python train.py --n_layer=12 --d_model=256 --n_experts=8 --experts_per_token=2 --d_expert=208 --d_shared_expert=192 --activation="relu" --moe_layers=[1, 2, 3, 4, 5, 6, 7, 8, 9, 10, 11] --router_score="softmax" --normalize_top_k=false --routed_scale=2.0 --balance_loss=0.00287 --balance_bias=false --init_std_router=0.00821 --lr_router=0.000547 --vocab_size=9624 --norm="rmsnorm" --norm_eps=1e-06 --tie_embeddings="early" --optimizer="adamw" --lr=0.00135 --beta1=0.95 --beta2=0.98 --grad_clip=0.5 --batch_tokens=[32768, 65536, 131072] --seq_len=1024 --train_tokens=546100000 --steps=8367 --dataset="wikipedia_en"
Below are experts of layer 7 (counted from 0) of a mixture-of-experts language model. Rows are named router (the router's row for the expert), down (a neuron's output weights, with its number) and show model dimensions 192-255. Each number is 128 + 32 x the weight over its row's rms, rounded and kept within 0 to 255. Numbers have three digits each.
Before each expert's rows: a language model's description of what the expert responds to. This comes from a sample of Wikipedia text that the model never trained on.

# expert 1
Description: Word-initial name pieces. First letter or syllable of a word, mostly foreign proper names and Latin species epithets, such as f in furva, Mung, Cru.
router:185175066138134121052129111103127080124121157094117115162120151191098124098131048168090131127090138099096143103098110155071101154149083115166155145151096116124110113137128120144206140140085170
down0:100146103151123176152142115139114169134079101125118141131099088160121179130141153114131140142110106133103137189126136125113120156170134103170112125113167148127131127104157122141157123120139126
down1:120118136102115154092140134121122158086147155111207162104134135147142137133136164141157086143117085133085109135159085110128075122145100131091117120125160145146122125129170122170135146122109169
down2:108151140089082094128138145077173122210133156130086199112156142129132106112170060094128092143145147163113149128214136131183186144101137121131128148163127098133147117107155169084169092129186153
down3:149145136111142101100091158146104121170114159149118177120092143185130071101166114180086109132131127205117106141147138105108108141141097208111169180173085118094096128108160103133116150113134130
down4:142157123163182078109108121071076158126085132095132142071092064151095114139138127147151083157169135184129169123109101121057119131135167131131094066122109183114095118160089108108133119151116117
down5:129073147147097094110162085161151144161138175139116145103165119155153099191143116120110113092170075143078133117123169137163101076108103111174107101129178158148155147146150103145100153098143114
down6:097143062064191139104169156079120087159139158158147173145194139153061080091106139155094133143122129113144147140116145121160109141115129114121109081137156177086143087116090141152134106123141120
down7:186132079191139177118121139118134138124121127100145183117123151125185086110127130091088136070050108112200131076155148145088141116132101141121097184202042094127128068174110118084116089136109176
down8:178134126121134157151145114131131184095097101169087078147146157134124138146095077129149094153160082086116088141106150115152108124193126109152100100173083116097115140151160101090089163074172143
down9:088141130120128119179109118137156100162114070141118157130136087119108153097123146096102169153164131133168114153135123125188104087152140156169098125106142149074126033146103147149081143073121106
down10:129062122162140149102111160158118126124107152097131145137112122150102116139102173130114146134099127112131153133130155116107125102141072132202123185134138115119103115159155147140116195119126143
down11:111175128079141157164104149186184122115131097145151125113122108133144200143103114164145137132171114112053098151099142065150132071173145139121133118121081174094122101114074115128107165147117163
down12:099102117140137096132120134153137112128131134163068160071113172119111134129110170165132093117144134127138212103096130160127133135161181171182184131110137145150081068112113071087129097079108137
down13:112107106121078144156160120078100148106192106157123098112107131053139124120100152136200095172130079171125121170173075165113149146092131135115094132117118156140103128157122171143187130134122083
down14:145139153137158147126138099155149133160161169127125151093106121125116148114086078133121103182097213129165184077164133177115084114123129117163130143093113131159157131147125074098105103143150121
down15:128157124048134148123134114081153115183095143096135109133152120182110191134169133163121113144119137089095114129140072110135144152166116167079146164170124147100165137100132163127123143129128125
down16:166127020168167089121132136116131100137139096163083180111133115161112157127101138099111139149129156154105139149080094090126071131114133165140157108142126084033196119098156141121079186188176138
down17:112119142154071071152110144121163180134089128161132145128118155099105150088083135135144169128184106134172116119148156153124115167140140135135155092167106127121208154084109164076098083125165104
down18:107142157099112141122145122109110146105117125115092148112106162100119106148146100158172049170139188109117089127070087084164097153194111085096107133110106132138179114117145152143133102126162136
down19:104170077080049177119114102143165164126170111071102127117102047096144130161102126093143106182157122168110137121094111153157123131141117172100104107108098113110138213155141126142138146118112154
down20:123054109076100178112109140155167103140143173069110118106104163129099149143114142129136097133150100113118109119101146120142109147177112128165090096123121135106175104115155150108137147088095123
down21:094161097144128116123154089160171081130098115098106094134165116135159118108119118096088121100128160148118098145068077127112107086060118124119162134091136163117156178089137064136150128120173092
down22:161136131122140121150157164123065115193147120126095144132153107117175106112074171102110160133108195148108128111109104121091180105080153084128157111143097130167165089169105129189177119118133105
down23:143120152137128124156124114122163117151163141116152096125152067153142135132090103103161150092142129137100165154146106106148120102116134121082152140083132144118151171135103115103135093116107130
down24:168153107102099074101152077130122155154160069135139166060130146130137132068152110138122093149175165113130126184111161146124118119132120134118117126134091081134136173156103143117158083104105082
down25:098110107130142100157119133146053124149195167078114136135067119144131152161136096087146191185168053176112125127134076142083131196087095121215144088077065068083133113121151153137131068135128117
down26:135126167152115089146105110119152103117126147074128112119132105180109153098109076115169122091074127171116165143129137111153102133140140153121113093099148154123172170177103122171152129056126112
down27:136174141104112103146112199137139136149134102138134119091169144139111073200135133130121107095193173132171175095149126182130137119123080140147144154138131153123106095105160141146138092220122195
down28:110121109090143112186089127145159121194168135133139179101147163068121169134127068078107139128096146092072110037101161101098141092141116098150141163174132106131149183122134088179163114172167152
down29:123080147134151131157202098119089127078113137081104136121120128142166129134112141126174107160081136123157105103095129093145181139124159076160145161132125129155112134131121155099165129079148105
down30:139108129093057129110119186086145132145095097104119103089155121120125121169177116160162175116113090141138110134092134114140091070128109124121117078107111129090109102063131141109140090128086123
down31:189111132095085131156112148161093140105105068123106141155085086022138130192083104143137160097166163125132137105105163099132144184121168196133081072134140132103103134097148171063080141169156139
down32:164109111117176093141093116152077120159114077078139097130116119178199076194139212104184114130154118106129086148077187135112072128149113126090121125138129116157070109126096161112130110129114133
down33:131170113130126145156155113107129105146133139188153137175131106065108167120111137174142083131144101160071130111088178142120148138194162109163153136152147100126067116081113122173179132100046094
down34:102109121140123152124124162104139091135195098134093136101126054092119074122108142104114088132138112160079082136128083115129154162077130160143115092147123120113175136108146064118140108126152171
down35:160109117142174105187111140141141127080155107138124134143162034066077110093164141154088114132099046123114125223136124106195174153188098140131112068137121109142091119076162101079110106150105116
down36:143128166097127075158120096121133175085149119118152111139084096126187198112106137143201139117138187129156151120163157139152099066166159158093126122108106090133063127124152153141104106133085126
down37:090117102053112172117100158145051133156158133098170165113130162150140175169186136126222117141145122069124104109165107088106104124127108115137087151152137075120157106077093153143146140082156136
down38:137123140115181076161137084114135076175153149090133152128153152172105059056097087149047146157134092162138125113146114175137039106145153096113117099120096141112139134175186082180126139097107112
down39:134120081174165068158101133125130113112134103114158134138089115115091117105172146103069115081116132075089095138149164155131122140110090044148096128140085125110093128141162120093140193191166141
down40:145131164066163154143166143078112093127123107132141103181141083087150160137131173092129127145120196117095093146075107096098120125149112135101106133098112134110142112139112165130098143097099107
down41:110170144145137100119107122124155090092135169169132149206139179092157153134056153129071079097110161151120118108076156075149131088160142128078140165139128125136083124124106096144113105069127132
down42:163109145173095177109130098110114077143111097131131170169125111145098157163161088157147147137165120092080138159149115156184101128157130128128190181099079131141140114114136122147125111146195148
down43:181152158100115134108099152121059071219063095173127129166153165098132189126151132125158119101162104137102120176117174131124057118166089143127098101168111164127072175115124091124112149122087125
down44:082113141080154097099080126091196138128130183132127100135100148174137140098166188129137116112121181121122129175126165105077143196145129097192123091124118154120179093145177120159112129120088159
down45:129096142143135131092139094154111116123141159106132093151168123128143057138071123110135135080147115147104186108180140111155130146073105134155139145126096187107171113155111113113153104148117131
down46:083110086123135139169113127192210135121174151113165137124122116176104180104164066144180150111118151115124089065120107108135102109087095136133168104080109134158139130129172111121070085162138058
down47:115132148106119158150089160094067116065109138064222160131098156106133118103161098073101103150145110130152116185117097150126143117151150164133076197116170128102185158149134101111160118200123158
down48:192096092103165151114142093114091140061097108086113107105146151118142201112126130127107098129049105170132119108138140118119189101167126142128152093196080171149111101134097172100166120168091149
down49:140056108164171085162141154155117160060162138136130164145117193142168101119067148105138127153174082133160123160134125162159104145133122129139138061148164139142153129147128163170125160110119092
down50:188145091130150116125127159115133120111123147172095120123118128118143115127116107080181123131135098163094136135138169151142145072147148156103080101109187132181137137187111135158073126150139082
down51:110122096099154124145119149169125131166071137108113067121162148147159163114107105094094125090118148122122161061149105120204082087124141141130174123093109119133165077140143131167166166147116140
down52:144160127096151108153092187109153146139092114178123100085145078166116100173159140126119142120141131108137082086153152151151164110150098119092154180064089166134127092120091118173184161155088129
down53:190162164152112146140129139143134100125132179140117167101117134130088128134125102159154129112104118109167136069113131135136114161187158121119141139178066121145173139142145151113134123170085112
down54:143156152210105164136116155172166113174072161120147174078117161129158119125169161181137113153129188129132183154140171120148155127134148162138138126124119094145090170139096140146073126099089092
down55:157079119152120133145120107135141129146173130121152089133149107121152153183163163155142150105157136113079092097100107105109085129150064120134165114131142148160064116132123105163136033105111148
down56:115102153160204179144140137126154150109123110080113074151136142153064096111122157115139132164146139118143169198155113179068141054130131163213127140027159121129149114125135142148087160127161144
down57:169111170089096124131139130096123117119115203157116136094136125083128102178154134107170106132112160057126117118108158126122102098132135149128118094096141128140138107135127141095085133171173154
down58:131132137148162120145142193150118124145091051138090141101127164119060141086133121068120096121115126170087071152121155177127210110107134107164087170129107157155142137146101129068154096165129111
down59:130158170086121101111114136096110170077128100111109150150156159151119088160142129200082088131105103100134172141127214192113155157119153109082098094124168165125153152161094089121173154080119149
down60:162107141122141093139116126137145140073080107107175132124127166129110146142176049135121093127113131144171155124096106177133084146157119127132201080104137097120076123125125186144178150173135143
down61:078083120177120094120100099169147136077144095141119121145193124110111148138129161125083136134079157132158052120100128088077090106160095156191123083149134119096128084098172152116159119082159092
down62:125157116097139155122091134125097114128096134174102108109133147092138109146175078169089098151190134116158166125076108175138144116178111155156144106098145082123162123090060135119159127063124155
down63:130120119077154107129134078172135157184118120139136115116195131122073091091142135123086158168080154095121134119095167097174101138139143164158116060143151103154079071103120191135155159101158144
down64:127113144184136139121158116139164106087193182105152141166206110112078102121092109131172158127054115152117140169097163122139088166087146187129119070136165116099088097166167127160115178155135085
down65:085098150151190109135125108145148167176127188163114094128113103152107118103129150092125153131093103099159129117130149147091113152166110148172187149090089102125100151134141109132077152156161137
down66:129124113099127107098161192106122109157093189105112089164129068072118107140144123149097149161138165098162074090167115129107171106171114142145108149123086116099101119155125105176148105159115104
down67:142122163129157095115098124159132165124144125130162104122045124090164207157174095097128143097118083119130113172075109044142128131149077106156117133139105113098108073113165145171115122099128204
down68:133110113108114140164114189080175157175143188118115159144098137056132109091084059104125103079135170104127160140146176150103119136159120148086138150108156132187136134102120164139139129162100145
down69:139095125181115112154111117105145085178133164086151138201162116109105107128150149147150125118084160096173139073124169130051130080156101116104154138133128147104088134152119095124080142092124129
down70:095142191139156153130129138118115129109104128149103121114129105108126133066144131117160157115169159139119111183120128113142105164159159104075128124129129092107158124098094167120092086180162117
down71:164158147079110136134098090160132075148132148122137152078095083146072111130100104132157154147105109118127068123148141103115147118181132154116153158133115100115163101158048130103104155149086112
down72:173169133111134080143099111089091077098120082133146082134109117129077117168141111122062152166107148145156064155136174145156108164136095081136127101094086146123114163111127110102068107107069148
down73:167174112127140119141120149134153153103109122162110106210111133143133148089108128120130155123136114130179080135191112128145110119131094160105113109145146130115113089145148127116054118141147114
down74:171117137126119172128134059134126165128166007089152136101062135121139131079151106137085106094111140128153155112186089148137127131143104154164118144130173136161149112133156130051076120180107152
down75:172064114114157102118117116120104165193098145126110098126175140098115148108133182132114127127090126146125099119100155143137107127197139199084152169108134092145147123155150134144136098120194148
down76:093113149124118141117124067114180168173148091111100136087103120095090117075081099143138104101009176087145085136119099129153100144125202015119134132111204115141157138120144131156102118080093135
down77:171158107076176149151137134127136153128132112137086153119082119134099140097122164154180138117099084124143072164067116196165118077151146110119068167112070048123117144095148130107125177088116087
down78:088173111093105134165164122118163127143105103128127128174107147116149159163110142097159117112118129122102127147110190170120072185123072137111143160180070179221158083102122141149131100162127071
down79:137179088195107139145145133132108111126153082134124099136125055171120055157192118151140152187135083133116138093169164159064180092140155046105129129105116125110172176126132150126132124075114138
down80:075076104116127098116184102099193161151085180112126136137099173143144094172115090134142087127160134161184104146105118134133138076141124114094128142157133135118107135136167106130144098102083136
down81:121133097105117075142096121144098124150086164139120129161099151174113139101077112163088169156088117103143137143063032121069129121096101142078083170223156092084163105153137169158123131138155178
down82:151135151125108147123137176070139152118168103118169182112115150139137102111142129135130103161156141107127099135112146127134168163139160124124102198117120158161114119118092129182135137140100116
down83:096141112123104141138133124112153103105124131124119139121164080121107151132099135097133189088204104153143128046148110116158154075105156066100117112102096091135107232156130136119125153123189171
down84:099132079145157119134112145113157095190125123126074165106123113066119157124103088165147099126131170132166165123110171120164146113123168077133099153109104107097100122118142151134148133133111051
down85:165140152080075119176112152090112133130155124170120167121146124133106108162154134156154224114148116090135144088179142148102109109139111118199135104169145105127141145145132142143095145104114095
down86:161095139141138127101136185140116127094201107169117129117064131150188088094145159085160124138180174075152156168120101164095089115096114109113079127102097090032104111116167129154116113097095085
down87:140153133116125088142123164101129101147111098151114090122157105101150128027150109118188134127144082185107109183156143097226127101163140164120176117122128090143135117150105138139071156165187034
down88:129132117133106155151087136151113085115116073133132127161153119128113121120099148097085164136150125105119108139106136078108141107135094170109111126103113130062139107118096117130195088125116145
down89:115101155208119112130120117113116117110105133137089163137098128112179162120135175087072098137132159161178097192151099152097092082110103171139135090107098172069066087129145157158155160155135117
down90:144149105166116118165122174103112110137183100157158182129053110126145111128117129092063082130172058129164157167156115144100136087172084136093102125127109136130109118125171120114123136159126143
down91:132155139084096087104126138089090101085086121133154187177123163173128127101076161076123114144131159150152142147117172138131179108111061113120197108131077114127125099165104160126130092089099133
down92:103170130120104096174094101150185108148147112075114158074134082122094164116165209108079129162161094142140113106096115100187145130146136161163169186174214139206111132133153120143126094108091110
down93:073090106127164164154113054153128121143155171174143187091110070111089131132119111078164109094126125135182155113162138075115154171138143114105147078121134069148173027159153105135148162177163151
down94:172056108102113125106129091151129184101101141051115124107127098073082133117119167137083069210077146092059187145149154115127118102093112146127091101147111168121115161122153101114109099118125129
down95:098132104156115128155109146110113093158112119151114171100151142147107115218128185054102160114095127143155120163103062087151171123076135190082172141119148073045086138126083103091152126097092135